python train.py --n_layer=12 --d_model=448 --n_experts=64 --experts_per_token=2 --d_expert=144 --d_shared_expert=128 --activation="swiglu" --moe_layers=[0, 1, 2, 3, 4, 5, 6, 7, 8, 9, 10, 11] --router_score="sigmoid" --normalize_top_k=false --routed_scale=1.0 --balance_loss=0.00017 --balance_bias=true --shared_expert_gate=true --init_std_router=0.00991 --lr_router=0.0022 --vocab_size=37664 --norm="layernorm" --norm_eps=1e-06 --tie_embeddings=true --optimizer="adamw" --lr=0.000853 --beta1=0.9 --beta2=0.99 --batch_tokens=131072 --seq_len=1024 --train_tokens=1235000000 --steps=9423 --dataset="wikipedia_en"
Below are experts of layer 7 (counted from 0) of a mixture-of-experts language model. Rows are named router (the router's row for the expert), gate (a neuron's input weights, with its number), up (a neuron's input weights, with its number) and show model dimensions 0-63. Each number is 128 + 32 x the weight over its row's rms, rounded and kept within 0 to 255.
After each expert's rows: a language model's description of what the expert responds to. This comes from a sample of Wikipedia text that the model never trained on.

# expert 63
router [146 125 138 143 131  73  65  84  88 120 168 137 148 159 158  73 111 124 161 160  98 156 133 116 169 135 123 143 145 163  92 210 123 148 125 110 114 112  98  99 103 110 132 163  98 123  98  96 141 128 172  98 124 109 149  96 109 193  66 164 133  92  88 144]
gate0 [131 127 105 137 143 103  90 171 137 207 105 140 125 153 107 154 140 107 134 135 105 120 115  55 191 151 125  90 138 101 107 132  98  74 176 151 124 139 146 102  92 118  94 100 145 132  96 161 130 148  91  87 109  92  93  95 142 136 104  83 148 198 133 108]
up0 [ 80 124 110 133 108 124 110 144 132 161  89 137  77 102 121 136 105 117 107  87 119 168 112  80 175 131 186 150 158  92 109 123  87  72  88 137 111 153 139 167 106 155 152  90  98 169 125 120 173 108 138 102  95 136 179 158 153 130  83 135 157 147 153 114]
gate1 [120  69 104 110 169 131 126 115 118 112  78 182 124 162  70 226 122 127 116 129 200 107 140 119 157 211 160 152 178  99 106 142 101 108 133 130 183 145 109 166  99 157 147  55 203 189 143  55 155 117 164 104 112 138 179 133 171 128  68 159 128  85 130 107]
up1 [179 176 143 148 110  97  85  90 177 140  89  90 123  62 175  98 116 140 124  92 118 190 117 122 100 192 185 113 175 126 128 157 163 132 102 110  84 127 154 131 105 133  86  98  67  62 139 164  95 129 151 107  87 124  88 115 124  94  52  92 115 209 197  87]
gate2 [173 138 163 117 147 122  59 107 115 181 140 124 110 169 153  63 165 138 144 120 116 129 128 140 152 130 122 192 138 146 140 150 225 186 159 140 102  83  73 125  89 109 113 130  68 106 140 121 138 127 130 123 201  96 136 140  93 175  99  81 153 109 142 143]
up2 [160 128  96 127 199 122 120 163 110 185 165 147 114 163 122 150 165 191 148 155 225 184 117  75 177 129  84  89 122 106 123 126 159 130 117 117 158 127 100 155 122 153 167 168 112 153  94 186 123  71 172 103 136 101 112 111 167 136  69  73 155 135 174 194]
What it handles: Canada, Toronto, Quebec and NHL teams, plus boxing and MMA record-table cells like Win, TKO, decision, UFC, and dates.

# expert 27
router [148 147 139  99 130 144 124  97 136 115 158 139  82 128 116 115  94 103  86 127 121 146 185 124 153 145  54 127 147 106 111 156 130 135  52 117  84  95 124 149 138 146 150 145 148 134  68 122 142 147 188 116 134 169 111  67 127 134 102 181  99 216 111 139]
gate0 [169  83 146 142 197 131 126 143  97 142  67 108  89  78 170 122 141 122 113 194 134 124 150 128 154 173 112 133 122  90 136 124 117 130 102 134 179 107 164 146 136 131 209 163 169  78 134 146 121 101  85 186 138 135  77 126 158 102 120 155  56 142 105 167]
up0 [125 152 104  82 120 114  95 161 164  98 172 100 142 173 131  48 104 124 113  88 127  97  77 117 145 125 129 101 165 209 146 140 159 175 126 162 152 140  65  81 135  95  79 152  48 135 147 133 164 139 142  82 148 115 133 160 153 140  61 158 191 165 152 118]
gate1 [100 143 123 108 123  51 113 164 164 113 157 114 135 114 131 131 190 140 143 132 154 130 128 109 186 170 120  70  91 102  57 134  84 160  83 119 128 161 151 171 154 173  60  99 138  96  81 146 133 103 103 140  79 123 109  95  79 156 125 135  77 178 137 101]
up1 [112 112 115  96 120 152 131 202 141 175 164 126 121 151 126 193 220 160  75 127 138  80 132 127 107 168 101 172 148 100  94 136 149 145 131 135 217  76  83 115 125  94 109 119  95 121  26  97 114 135 114 117 118 185 127 133 119 138 141 153 130 157 154 160]
gate2 [173 165  97 114 129  95 130 162 131 134 155  82 150 126 118 121 143  73 116 118  68 165 117  54 166 155 120 132 130 116 164 155  61 136  97 155 108 219 104  97 106 153  90 111 131 103 144 113 110 117 164 169 106 103 131 160 134 132 130 105 127 149 134 170]
up2 [ 97 111  66 140 120 118  81  97 124 151 179  83 140 127 169 122 110 120 132 128 144  76 135 155 119 152  78  67 140 131  84 145 174 124 158 130 154 130  94 148 110 108 123 151  91  88  78 147 127 147 150 142 115 116 107 134 154 199  91  66 153 125 165 129]
What it handles: Surnames ending a person's name, and the comma after a full name in death lists or place names, e.g. Smith, Williams, Jr.

# expert 40
router [ 98 130 115 100 140 168  67 130 107 134 139  79 110 130 152 161  93 144 143 105  70  92 133 173 134 200 138  81 140 146 152 165 187 209 124  83 166 132 125  92 125  58 164 150 139 137  48 120  82 159 142  86 167 151 139  78  71 125 122 136  81 148  72 139]
gate0 [ 48 196 103 103 147 162 156 119 154 163 130 178 136 133 168  86 103 159 135 139 159 132 130 155 152 155 147 191 128 154 154 141 172 100 178 116 114 106 185 130 133 136 164  92 117 157 120  87 159 130 190 114 117 142  96  78 140  71  85  83 197 192 150 108]
up0 [136 103 120 127 159 104 109 150 156 147 157  75 179 120 106 143 116  79 166 123 122 195 186  91 106 139 127 138 137  92 134 142 105 132  96 112 100  99 148 119 187  91 133 130 178 114 116 197 151 161  83 135 150 138  73 155 128 137 113 126 119  91 155 109]
gate1 [141 159 152 115 128 140 143 151 122 145 141 125  50  93 138 135 100  89 142 113 103 118 110  91 142 143 110 139 115  94 131 153 145 148 106 122 117 131 127 120 159 154 160 133  29 132  88 159 154 125 153  95 131 147 125 145 106  77 125 140 156 132 105 127]
up1 [ 61 153  73 112 111 168 145 129 111 152 148 102 160  95 126 193 149  92  94 114 101 135 137 131 177 130 136  59 115 109 144  91 138 125 157 124 165 143 114 162  47  56 132  83 123 121 108 102 154 121 150  86  69 160 130 113 102 162 123 145  86 188 120  65]
gate2 [128 101 161  66 181 140  88  80 121  79 170 172 187 126 129 163  87 202 145  73 192 167 128 173 154  82 113 168 150 128 140 139 140 124  83 116  85 149  93  80  88 170 194 127 130 142 129 145 156 100  83 121 157 186  43  69 101 154 104 139 224 109 131 144]
up2 [ 92 119  79 109  93 141 120  82 156 133 184 118 134 100 182 117 126 149  88 100 109 111 119 135 121 143 125 101 164 134 168 103 118 118  85 130 145 142 197 165 135 155 131 143 163 113 163 165 125 172 138  95 153 183 123 124 109  96 138  73 129 149 132 157]
What it handles: Species and taxonomy words and name pieces in biology articles and species lists, such as species, genus, -idae, Gobiidae, fossil.

# expert 12
router [121  87  59 102 149  76 118  99 103 110 123 103  95 100  93 145  99 143  89 146  99 157 177 122 133 127 168 110 164 115 114 107 148 108 124 123 167 117  79 144 190 147 155 159 141 135  71 104 148 124 170 100 113 136 146 108 117 120 114 133 111 123 130 202]
gate0 [127 187 155  59 170 133  60 105 120  79 152  80  58 122 164 141 112 149 145 144 127 127 149 174 168 178 120 162 211 155 134  91 134  88 125 204 163 143 113 145 139 143 170 119 181 119 169 137 100 107 129 152 142 139 143 135  74 121 127 130 124 131 134  97]
up0 [130 120  99 110 149  95 135 163 103 180 174 167 115 107 142 142  65 183 199 137 138 127 134  89 119 105 138 124 143  93 125 134 103 143 137 162 146  66  96 196 180 112 116 177  92 187 161 118 151 139  88 136 150 163 112 145 139 100  80 169  78 143 174 138]
gate1 [139 113 105 145  84  92 131 125 142  91 148  98 115 137 140  97 106 124  95 161 169 105 121 160 124 148 156 147 105  84 107 118 173 131 147 138  91 144  77 147  96 100 138 156 189  62  81 115 105 148 161 171 120 108  63 149 149 135 125  95 166 129 107 155]
up1 [169 143  60 153  93  94 100 141 139 162 131  92 123 153 200 108 158 105  92 159 145 101 146 157 140 142 128 114 137 157  78 141  85 113 100  88 108  90 119  69 118 133 117  85 147 106  64 142 119 136 155 140  62 107 119 147 130 109 136 121 161 100 111 131]
gate2 [123 202 149 162 166 143 167 104 134 151  81 185 167 186  93 136 221 136 128 150 102 146 145 133 136 127 116 179 168 122 142 129 158 107 149 108 134  88 143 101 136 100 118  81 137 120 113 101 157 154 129  99 151  89 135 153 120 154 106 176 175  94  95  98]
up2 [116 127 163 140 153 145 129 178 173 137 111 133 138 161 157 168 181 167 113 116 165 148 125 179 153 177  94 155 142 192  79 114 195 105 175 137 139 162 152 136 145 116 115  88 111 111 147 201 199 107 185  86 106  93 145 118 151 171 201 112 196 146 103  92]
What it handles: Table pipes, spaces and digits in election results and officeholder succession boxes, plus party words like Conservative, Liberal, Democratic.

# expert 22
router [108 138 137 127 146 189  75  95 125 161 144 146  54 165 124 161  88 162 113 107 101 112 167 156 129 161 117 156 182 159 147 123 187 121  84 152 156  78 142 141 116 156 134  91 113 161  72 101 170 135 139 126 127 119 106  88 115 140 141 103  79 113 112 132]
gate0 [119 118  91 164  99 112 129 110 120 139  91 117  85 128 157 143 107 116 167  86 146 138 109  96 106 175  88 111 140 180 103 143 148  37 107 101 134  92 139  68 136 110 116 132 173 103 153 116 152 131 108 129 137 158 151 138 163 138 149  63 119 107 104 117]
up0 [179  55 155 121 178 163 130 145 175  93 150 122 120  98 124  94 174 145 122 157 130 157 143 129 111  78 113  74 128  61 114 112 126 151 179 173 153 186 130 141 117 117 124  42 109 164 140 134 116 131 129  89 156 121 124  84 119 154  88 129 163 148 153 119]
gate1 [145 187 101 154 216 136 119  88 148 178 141  74 187 148 150 106 175 163 141 130  56 206 102 162 124 122 120 101 228 135 157  93 145 139 108 166 130 120 174 163 102 133 136 135 108 159  71  99 141 158 213 116  93 171 129 150 123 143  72 136  88 106 113 111]
up1 [107 151 167  95 120 105 127 134 114 141 127  94  94 116 137 114 140 173  86  74 160 165 169 138  92  68 108 223 159 155 150 206 130 107 155 111  95 110 115  93 139 135 126  94 145 143 108 114  74 123 166 112  82 165  79 195 120  76 128 102 126 117 124 106]
gate2 [121 176 113 120  89 113 146 114 107 141 101 207 160 163 122 168 133 136 155 142 115 198 110 107  99 115  99 148 110  91 163 142 125 149  90 162 184 136 102 106 166 156 130 157 100 143 131 156 116 140 172 171  70 121 115 146 146  96 143 146 124 139  88 135]
up2 [119 100 106 125 119  78 119  83 163 136 108 118 147 120 105 146 180 122 214 126 125 146 129 153 175 176 166 143 140 110 131 114 119  86  18  80  95 160 120 151  98 117 114 145 172 216  99  70 177 107 139 118 138 118 134  58 145 108 147 102  89 114 142 121]
What it handles: Year digits after 1 (9, 8, 7) in dates, plus words of premodern history such as king, medieval, Roman, BCE.

# expert 58
router [113 153  96  99 123 137 128 140 148  76 137 148 126 124 126 134 155 128 116 110  90 124 112  94 151 175  82 168 128 132 175  90 152 176 112 132 159  74 134  99 163 156 112 134 169 175  98 175 139  99 173 160 158  91 109 137 115 134 108 103 124 129 112 180]
gate0 [101  51 148 116 110 178 135 133 130 130 114 181 109 121 120 197  97 168 119 143 110 155 214  97 114 160 127 107 110  92 149 156 191  89 112 117 119 139 169  93 177 150 137  86 115 103 126 113 148 102 189 180 145 123 142 123 100 171 149 111 145 131 176 141]
up0 [140 157 117 131 105  50 111 142  90 160 161  16 113 146  86 143 132 130  75  77 107 106  83 129 152 156 127 106 107 118 163 153 134 125 135  62 140  70 113 190 118 157 136 188 175 135 170 137  95 141 119 132 194 140 165  75  58 157 164 151  81 137  97 122]
gate1 [112 159 125 122 108  72  82 112  72  98 174 109  55 163 144  94 109 106 165 138 114 146 153  72 176 146 122 190 110 100  53 180 144 124 144 156 155 165 120 137 154 121 144 115 113 137 160 117  62  68  55  78 145 142 122 115  93 168 131 124 160 122 165 160]
up1 [134 147 115 118 133 148 135 104  63 152 140 112  73 111  86 136 160  92 165 128 124  72 176 104 126 193 147 134 152  71 155 139  96 150 126 135 195 101 138 174 163 122 125 106 128 148 123 126  61 132 107 120 119 131 143 117  78 177 128 140 167 111 148 146]
gate2 [125 167 159 129 145  99 167 145  88 164 150 142 135 129 154 123 186 142 155 135 104  76 174  81 129 132 150  63 116 142 131 130  44 138 107 209 113 137 112 149 129  60 128 142  81 124 131 123 119  89 131 119 107  82 140 144 146 113 111 164 124 142 111 126]
up2 [ 75 148 139 133  94 118 156 173  97 151  45 133 143 125 149 165 156 156 157  89 116 160 168  85 143 124  91 144  78  85 183 110  83  90 106  86 123 120 130 157 132 141 112 124 114 149 146 180 133 123  80 107 131 125 180 113 128 143 172 122 145 173 188 125]
What it handles: Military, naval and international terms, often after the or of, such as Navy, ship, Soviet, foreign, United States.

# expert 59
router [111 165 111 107 119 189 125 107 161  98 160 154 120 149  52 128 111 136 106 127 108 204 176 121 124 108  95 105 152 153 133 189 179 172  62 113 132 100  88  96 118 138 141 139 127 159  90  98 145 157 207 127 154 151  97 108  78  73  98 136 137 163 114 108]
gate0 [ 89  77 138  92 119 157 187 172  98 129  98  89 113 161  85 109 108 105 133 105  96 169 135 150 124 151  70 115 122 116 109 107  81  59 135 105 174 135 148 112 120 134 156 132 153 153 102  69 174  86 159 113 138 174 104 126 157 133 133 126 129 192 153  90]
up0 [133 138 119 182 169  98 191  92  66 157 151 179 147  91 113 110 138 183 182 104 123 136 120  72 145 150 121 145 120  89 161  89 157 152 175 183 105 136 165 153 141 132 135 119  85  94 150 125 105 132 100 161 138 154 161  87 101 159  87 110  83  80  77 127]
gate1 [117  87 147 154 153 106 147 152 133 178 140 109 152 100 149 128  98  87  83 158 128 153  86  93 115  73 115 123 103 149 120 125  85 158 118 113  86 143 119 199 162  88  96 184  95  76 144 170  96 119 122 140  81 173 134 180 158 107 164  93  96 134 133 187]
up1 [148 114 115 123 114 114 184 132 111 119 134 132 178 143 167  90 105 115 136 134 175 100 144 115 157  90 112 181 125 142 131 154 127 188 135 151  92 167  97 123 112 186 154 154 126 103 160 170  91 199 127 200  63 116  73 154 173 116 139  89 118 133  81 106]
gate2 [109  80  99 149 119  64  81 152 123 158 124 177  75 161 134 154 185 155  71 160 163  92 102 116 121 152  57  74 119 188 137 115 159  69 131 107 143 132 126 151 193 182  92 108  71 124 116  91 114 147 117 156  72 104 145 136 106 124 161 120 177 139 137 156]
up2 [153 142 139 150 118 174 137 146 111 169 169  89 152 156  93  90 164 125 108 130 108 165 107 162 116  98 145 116 149 100  76 171 129 148  89 184 157 144  64 122  83 129 166 176 143  86 170 131 118 145 114 129  75 165 104  66 157 179 146 119 112  65  78 150]
What it handles: Final words or pieces of proper names for streets, firms, units and venues, such as Avenue, Street, Company, Regiment, and -bury.

# expert 36
router [107 155 147 110 153 179 109 129 133 172 137 115 148 175  96 170 142 138  61 151 111 130 150 117 127 171 112 159 126 130 148 127 135 183 102 105 117  71  76 172 129 114 182 113 132 115  75 109 118 117 171 111 136 120  95 146 105 144  60 184 120 105 129 151]
gate0 [127 122 109 109 186 156 105 101  80 149 128 128 115 137 157 140 141 144 155 132 134 133  85 117 137 107  86 153 154  93 150 135 127 124 178  73 166 177 146  91  94  57 132 135 104 159 103 136 125 120 133 141 161 145 128 199 141  77 116  77 188 151 187 193]
up0 [150 158  85 115 113  32 113 111 115  73 148  56 128  90  72 135  77 158 144 143 176 147 168 135 114 104 165  98 170 139 150 175  92  96 130 150 100  92 145 113 151 173  89 189 131 131 156 130 153  66 152 166 116 111 136  86 132 156 169  89  86 169 108 131]
gate1 [104  64 116  77  96 105 125 162 107 134 171  91 109 109 142 176  92 118 157 141 126 126  93 138 153 142 124 105  84 141 123 122 168 109 235 118 141 131 118 139  95 117 113 138 171 116 184 147 157 126  39 157 155  95 147 114 129 188  97 107 141 155 146 102]
up1 [175 165  99 102 164 108 112 162 168 107 117 111 146 106 152 143 156 162 211 133 135 150 109 129 158 178 166 140 161 141 125 146 130 117 105 165  92 118 136 150 128 163 112 143 106  95 109 141 119  73 139 133 140 115  93  97 165 168 105 120 108 164 102 113]
gate2 [114 162 151 195 145 101 182 186 192 140 111 132 192 137 145 104 104 139 137 125 148 175 255 141 151 107  86  87 115  79 177 127 130 153 150 174  91 147  81 128 117 106 123  98  85  81 144 132 105 111 133  93 136 133  95 151  93 170 106 129  96 134 128 102]
up2 [174 174 168 133 129  69 155 168 173  96 116 129 187 128 159 114  63 195 178  96 177 152 188 134 113  92 171  99  96 171 143 166 115 170 136 157  21 159  72 132 122  39  43  56 127  78 134 110 123 121 130 112 130 149  76 171  98 146 145 201 115 155 111 129]
What it handles: Digits inside years in taxonomic authorities, citations and career spans, as in 1(9)25, plus Authority and Synonyms labels.

# expert 60
router [148 189  96 119 133 147 122 116 103 109 121 121 115 189 146 140  73 154 112 134 148 157 128 169 192  99 122  94 185 172 135 134 116 133 140 113  86 127 128 195 124 111 136 144 105 156 118 135 101 157 189 115 156 132 119 130 121 159 103 114 100 145 152 109]
gate0 [ 96 102 158 135 106 110 101 126 106 155 165 144 121 101 101  74 119 147 143 157 120 143  44 107 111 172 103 125 147  90  96 209 161 120 162  54 157 167 125 108 108 131 210 154 120 156 171 162 142  95 140 131 170 143 163 157  94 108 164 112 106 110 132 140]
up0 [ 83 107 116  87 125 125 149 139 123 138 118 113 166  92  87 116  95 145 124 134 139 206 140 157 125 164 129  58  50 109  84 167 138 149 133 126 137 137 128 161 165 118 160  97 129 108 124  91 145 124 158 142 200 104 192 192 120 127 149 153  62 150 158 174]
gate1 [172 152 144 196  82 106 165 115 119 111 181 117 169  68 114 122 183  87  85 153 136 147 149  43 136 150 131  96 105  82 156 145 134 156 136 109 117 143 149 192 122 155 140 121 154 126 134 120 150 102 128 112 146 119  67 153 148  80 142 114 102 132 167  88]
up1 [117  82 133 100 159 105  69 146 151 192  88 149  76  99 143 120  63 123  89 137 114 144 111 133 135 208 169 114 156  82 116  79 115 103 118 143 128 191  98 110 132  76 148 180 128 116  72 122  62 140  70 158 135 116 145 141 152 138 144 131 176 111 155 172]
gate2 [ 87 168 116 151 147 161  77 118 116  93 151 173 126 103  93 157  66  90 136 129 126 169 123 147 115  71  89 163 122 142 122 106  80 170  95 144 100 135 126 113  87 177 178 147 140 137 194 101  84  60 157 134 157 118 152  79 103 115 132 176 141 122 103  91]
up2 [134 140 150  81 135 179 116  89 116 141 112 162 136 153 139 118 178 105  86 101 162 125 124 167 129 179 124  80  55 129 112 126 119 159 160 124  93 115 172 122 155  72 107 134 172 125 121 118 188  83 152  91  91 121 102  68 124 105  57 135  95  50  77 180]
What it handles: Decimal points and digits after them in percentages, measurements and vote shares, such as 62.59, 14.9%, 5.42 m.

# expert 16
router [110 107 162  89 141 156 141 118 124 107  77 138  83 161 106 143 148 103 130 153 117 135 188 170 120 148 108  97 177 149 137 151 181 134 147  99  26 110 134 135  97 153 122 101 195 134  90 111 143 118 158 130 172  99 123  98  96 140 121 171  85 144  89 138]
gate0 [109  83 133 113 173 107 139 113 155 102 146 193 149 184 138 144 122 106  82 181 169  75 161 111 120 146 130  72 153  83 115 117 150 111 109  88 137 127 169 164 135 122  65 119 146 120 152 115 156 106 184 111 115 141 153 143 180  87 130 109 172 125 142 126]
up0 [120 152 116 119 112 130 123 139 163 131  98 119  88  96 132 156 108 155 107 147  92 111 193 205 156 193 154 152 189 144  73 121 146 133 173 122 105 111 136 178 112 138 165 133 115 124 156 149 127 199 155 125 165 115 176 159  76 154  98 142  88 132 146 123]
gate1 [161 132 146 135 145 162 104 101  73 105 123 167 132 103 125 138  90 162 133 134 106 121  94 120 130 187  60 143 166 153 116 109 164 111 180  99 118 112 129 172  79 165 140 124 132 164  70 163 129 155 143  98 117 163 130 180 136 154 185  62  81 108  94 134]
up1 [130 156 118 121 172 131  78 132 108 187 117 113 104 159 112 138 163 174  96 149 107  78 147 123 143 175 135 121 172 128 125  92 124 118 103 142 187 118 117 132 122 148 136 120 136 167 169 149 155 138 120  90 139 130 135 200 131 153  95  68  79  69 173 112]
gate2 [186 177  93  99 118 112 101 147 117 154 189 100 123 110 178  73  79  84 128 128  99  63 156 144  99 107 144 145 125 125 107 123 146 124 143 109 186  70 117 117 140 118  74 130  74 188 156 169 143 113 169 105 133 130 133 107  97 165  84 131 122  99 136 121]
up2 [144  49 186 152 174 131 207 124 153 114 126 190 170 152 100 113 136 161 104  63 145  74 106 150 120 111 155 151 111 124 153 119  67 130 135 132 158 143 106  70 116 105 117 124 125  94 129 131 121  99 100 135 171 136 120 124 112 149 137 104 193 153 159 134]
What it handles: Kinship words, was or married, and birth-year digits in biographies and people lists, such as married, son, born 1986.

# expert 6
router [ 95 121 121 100 158 190 118 113 103 148 122 133 154 120 115 161 128 131  98  90 130 118 140 130 109 171 152 106 167 179 101 173 188 177  93 112 142 143  75 126 155 135 153 100 167  94  63 113 141 196 182 104 137 172 112 106  72 110 133 100 104 175  99 156]
gate0 [160  67 159 111 133 101  87 130 135 104 152 143  87 132  91 132 187 142 119 150 181 191 100 111 170  96 136  92 126 157 108 110 140 182 171 117  94 130  94  47 158 180 145 118 159 136 117  69 136 125  90  96 121 128 124 114 125  90 163 152 144 103 143  71]
up0 [142 126  99 147 170 136 156 116 112 123 130 166  86 126 109 148 140 130 142 109 189 111  69 170 112 157 179  98 182 137 116 103 146 144 105 147 105 113 110 138 129 141 160 112 132  92 155  73 110 105 132  75  87 203 113  73 140 154 134 145  93 107 109 127]
gate1 [166 111 156 120 207 145  99 126 158 104 124 161 101 107 113 163 149  85 109  94  94 197  94  89  97 142 143  80 149  98 137  86 141 140 176 172 137 106 107 119 136 130 116 117 129 127 106 136 126 160 123 129 133 102 157 126 119  67 121 117 158 163 127  96]
up1 [189 124 196 124 143 157 184 151 118 119 120 112 119  78 109 159 155 112  78 126  99 177 106 177  98 101 127 150 167 108 180 150 110 121 133 103 130  62 138 135 172 154 165 133 162 101  91  74 178 140 147 179 143 169 130 146 138 102 115 127 137 143  91 165]
gate2 [ 90 104 111  98 158 168 133 103 100 150 124 128 127 116 115 137 134 152 150 130 190 116 159 117 128 135 125 112  67 133 128 133 154 201 112 143  74 145 101 163 129 107 142 135  90 135  85 144 143  84 118  74 127 112  90 107  67  96 114 201 136 101 100 156]
up2 [109 158 108 152 105 110 140 173 170 152 127 128 123 147 143 135  81  69 165 141 131 126 120 166 147  73 106  81 131  95 135 138 101 100 156 158 105  88 181 112 110 150  93 107 183 104 119 102 118 152 118 184 126 134 166 129 156 113 160  90  94 167  94 124]
What it handles: Tokens in species and genus articles: taxon suffixes, Binomial/Species/Genus labels, line breaks and punctuation in species lists and synonyms.

# expert 54
router [121 163  79 106 212 118 112 125  88 133 181 116 154  76 132 109 114  96 102 145 114 154 149  67 135 131  73 106 145 130 164 125 172 141 154 150 131 145 158  88 136 100 108 106 163 171  34  84 168 157 207 110 121 119 145 146 110 135  89 158 114 130 113 139]
gate0 [136  98 174 175  82 155 126 163 132  97 185  83 152  99 145 116 167 132 123 119 173 171 102 109 144 152  75  79  73  70  96 153  86 139 125 113 128 153 180  81 122 117 155 137 132 142  90  71 130 126 152 100 132 112 138  49 140 125 127  95  75 121 151  95]
up0 [135  99 157 127  90  89 188 163 143 125 100 154 139 158  68 136 132 148  89 101 155 135 158 198 116 145 125 138  95 150 149 195 133 167 116 123  94 115 110 160 138 132 152 186 141 152 212 155 148 133 146 157  86 168 160 194 170 107  83 169 140 104 120 109]
gate1 [ 78 112 151 102 141 147 157  86 157 116 108 162 148  54 123 127 106 140 152 132  86 119 108 105 155 106 184  89  79 131 182 133 181  70 123 131  86 135  93 119 113 159 155 116  89 129 112 161 122 128 144  98 109  94 123 123 101 103  91 146 121 133 165 173]
up1 [148 162 110 138 158  82 127  92 122 171 117 157 143 121 100  79 170 114 149 150 100 122  90  92 120 115 123 127  94 107 161 150 118 126 131 115  96 179 122 145  93 105 120 128  75 182  99 109 118  98 125 133 125 114 169 116 163 166  25 201 112 136 170 128]
gate2 [154 182 164 123 112 100 108 156 111 172  76 169 105 128 130 127 128 119 150 174 146 138 153 137 152 117 133  96 122 120 191 163  80 123 129 115 121 144  71 147 113 155 173 173 150 135 138 133 165 197  90 162 110 149 200 133 138 196  86 128 116  90 127 152]
up2 [118  81 161 135 175 127 163 106 107 181 143 120  96 105 210 128 133  99 123  98 154  46 147 139 130 156 152 109 153 122 172  95 123 124 150 167 138 143 131 131 101 146  96 132 211 173 137 101 107  69  84 154 133 149  83 159 144 127 135 165 137 164 135 169]
What it handles: Table pipes, spaces and digits in athletics and Olympic results, plus medal words and country codes like FRA, GBR, SWE.

# expert 0
router [135 157 151  83  97 175  93  95  96  87 146 190  75 185 114 116 113 161 105  90 176 104 135 109 178 154 114 133 181 145 114 160 159 140 146 160  57 127 115  66  83  86 107 135 129 171 164 132 133 111 130 148 145  97 102 120 106 122 101 157 131 108 138 166]
gate0 [156 175 107 187 135 133 128  93 143 105 140  86 112  79  99 102 125 178 153 125 110 101 122 106 104 122  82 132 178 133  25 129 185  77 119 147 175 115 102 163 151 104 126 128 109 184 122  85  88 170 143 135 133 115 138 130  85 122 161 108  51 110 188 135]
up0 [115 146 187 104 133 145 107 148 129 204 137 105  81 161 135 168 156  95 114 136 115 155 133 121 111 131 135  65  92 181 176  84  85 111 148 109 136  92 118 178  99 119 142 147 160 145  56 104 115 119 108 160 109 134 153 103 167 100 149 119 156 144  94 123]
gate1 [172 116 158  90  92 137  55 171 146  92  87 221 118 143 167 147 119 158 119 133 135  76 135 101 128 117 194 160 162  73  95  68 128 122  93 155  44  76 147  95 122 154  83 111 144 120  93  67 142 157 110 154  84 110 115 116 145 106  83 123 198 102 147 184]
up1 [140 156 140  55 106 125  96  82 108  99  82 151 126  90 162  62 160 107 134 143 152 125  54 117 105 131 106 105 159  86 100 150  62  75 135 143 175 197 204 115 109 172 146 152 150 140 182 161 149 162 100 156  83 137 143 170 128  81 117 131 130 108  92 147]
gate2 [140  91 165 130  93 139 119 133 122  88 212 166 114 154 119 147 167 189 113 105 149 115  79 137 107 141 145  77 107 135 159 107 145 149 128 135 104 122  96 130 109 100 162 200 157 127 101 118 108 133 113 115 106 103 143 126 163 199 131 141 143 133 171  97]
up2 [161  88 120 170  91 111  79 159 133 150  84  93 109 145  94 128 135  86 113 121 146 166 129 162 137  84  89 146 134 123 183 145 129  95 148 121 170 107 156 139 167 144  82 145 142 128 128 101  93 154 132 127 123  75 181 128 160 169 121 126 106  84  90 122]
What it handles: First word-piece of capitalized names and proper nouns split into subwords, such as Immac(ulata), Palest(inians), Kilm(acduach), Agost(ino).

# expert 4
router [115 148 156 140 101 142 129 123 124 113 146 121 128 198 101 113 122  63  91  90 131 146 146 129 151 180  92 134 197 152  82 106 125 154 108 116 115 153 106 162 115 126 181 121 145 124 139  81 194 155 167 112 125 147  78  99  87 156  93 164 112 146 173 183]
gate0 [ 76 111 116 130 110  87 118 108 125 133 124 104 111 140 102 146 142 176  69 145 165 148 133 109 166  39 145 120 105 118  86 112  68 128 142 157 130 146  66 179 162  96 116 107 134 135 142  86 192 128 167  72 140 122 147  79  32 138 112  84 170 135 188 120]
up0 [ 97 138 128 107 181 132 185 149  92 176 116 126 187 128  67 147 175 182 119 149 152  90 235 181 119 186 188 180 139 134  56 137 116 207 123  35  99 169  75 151 152 218 119 161 151 172  90 123 153  54 116 136 178 129 157 144 143 124 134 136 101 118 134  84]
gate1 [149 158 143  98  88 190 141 105 154 109 124 122 153  84 143 104 147 162 128 107 133 147 140  58 139 155 162 113 107  59 158  82 134 103 137 124 155 100 135  69 229 115 122  93 172 107 103 166  89 136 197 111  65 134 148 153  84 144 103 170 163  77 107 165]
up1 [110  73 140 155  91 130 148 108 107 129  85 122  68 179 154 166 141 122 100 143 154 119 153 145 100 162 141 176 146 126  93 129  61 161  85  78 120 126 129 174 130 197 146 143 103 140 156  92  84  89 164 135 142 191 163 134 158  97 127 166 102 183 147 132]
gate2 [133 218 138  84 113 126 130 151 144 118 119 160  97 146 187 134 149 133 116 111 160 144  90 127 104 179 126  99 106  99 104 138 204  34 124 123 153 137 147 158 111 172 100  53 153 176 132 163 154 142 121 119 164 111 162 145 106 125 172 120 163 120  80  90]
up2 [117  95 118  94 122 183 140 118  98 149 195 114 121 122  94 176  87 117 168 150 114 137  84 113 118  50  91 127 144 134 154 143 163  73 116 126 119 170 105 129 144 105 121 160 131 186 184  77 142 136 118 142 126 118 127 101  86 105  74 155 185 108 159  78]
What it handles: Short inner or opening pieces of rare or foreign words and names, such as im in Multimark, qu in quoins, ap in Sapporo.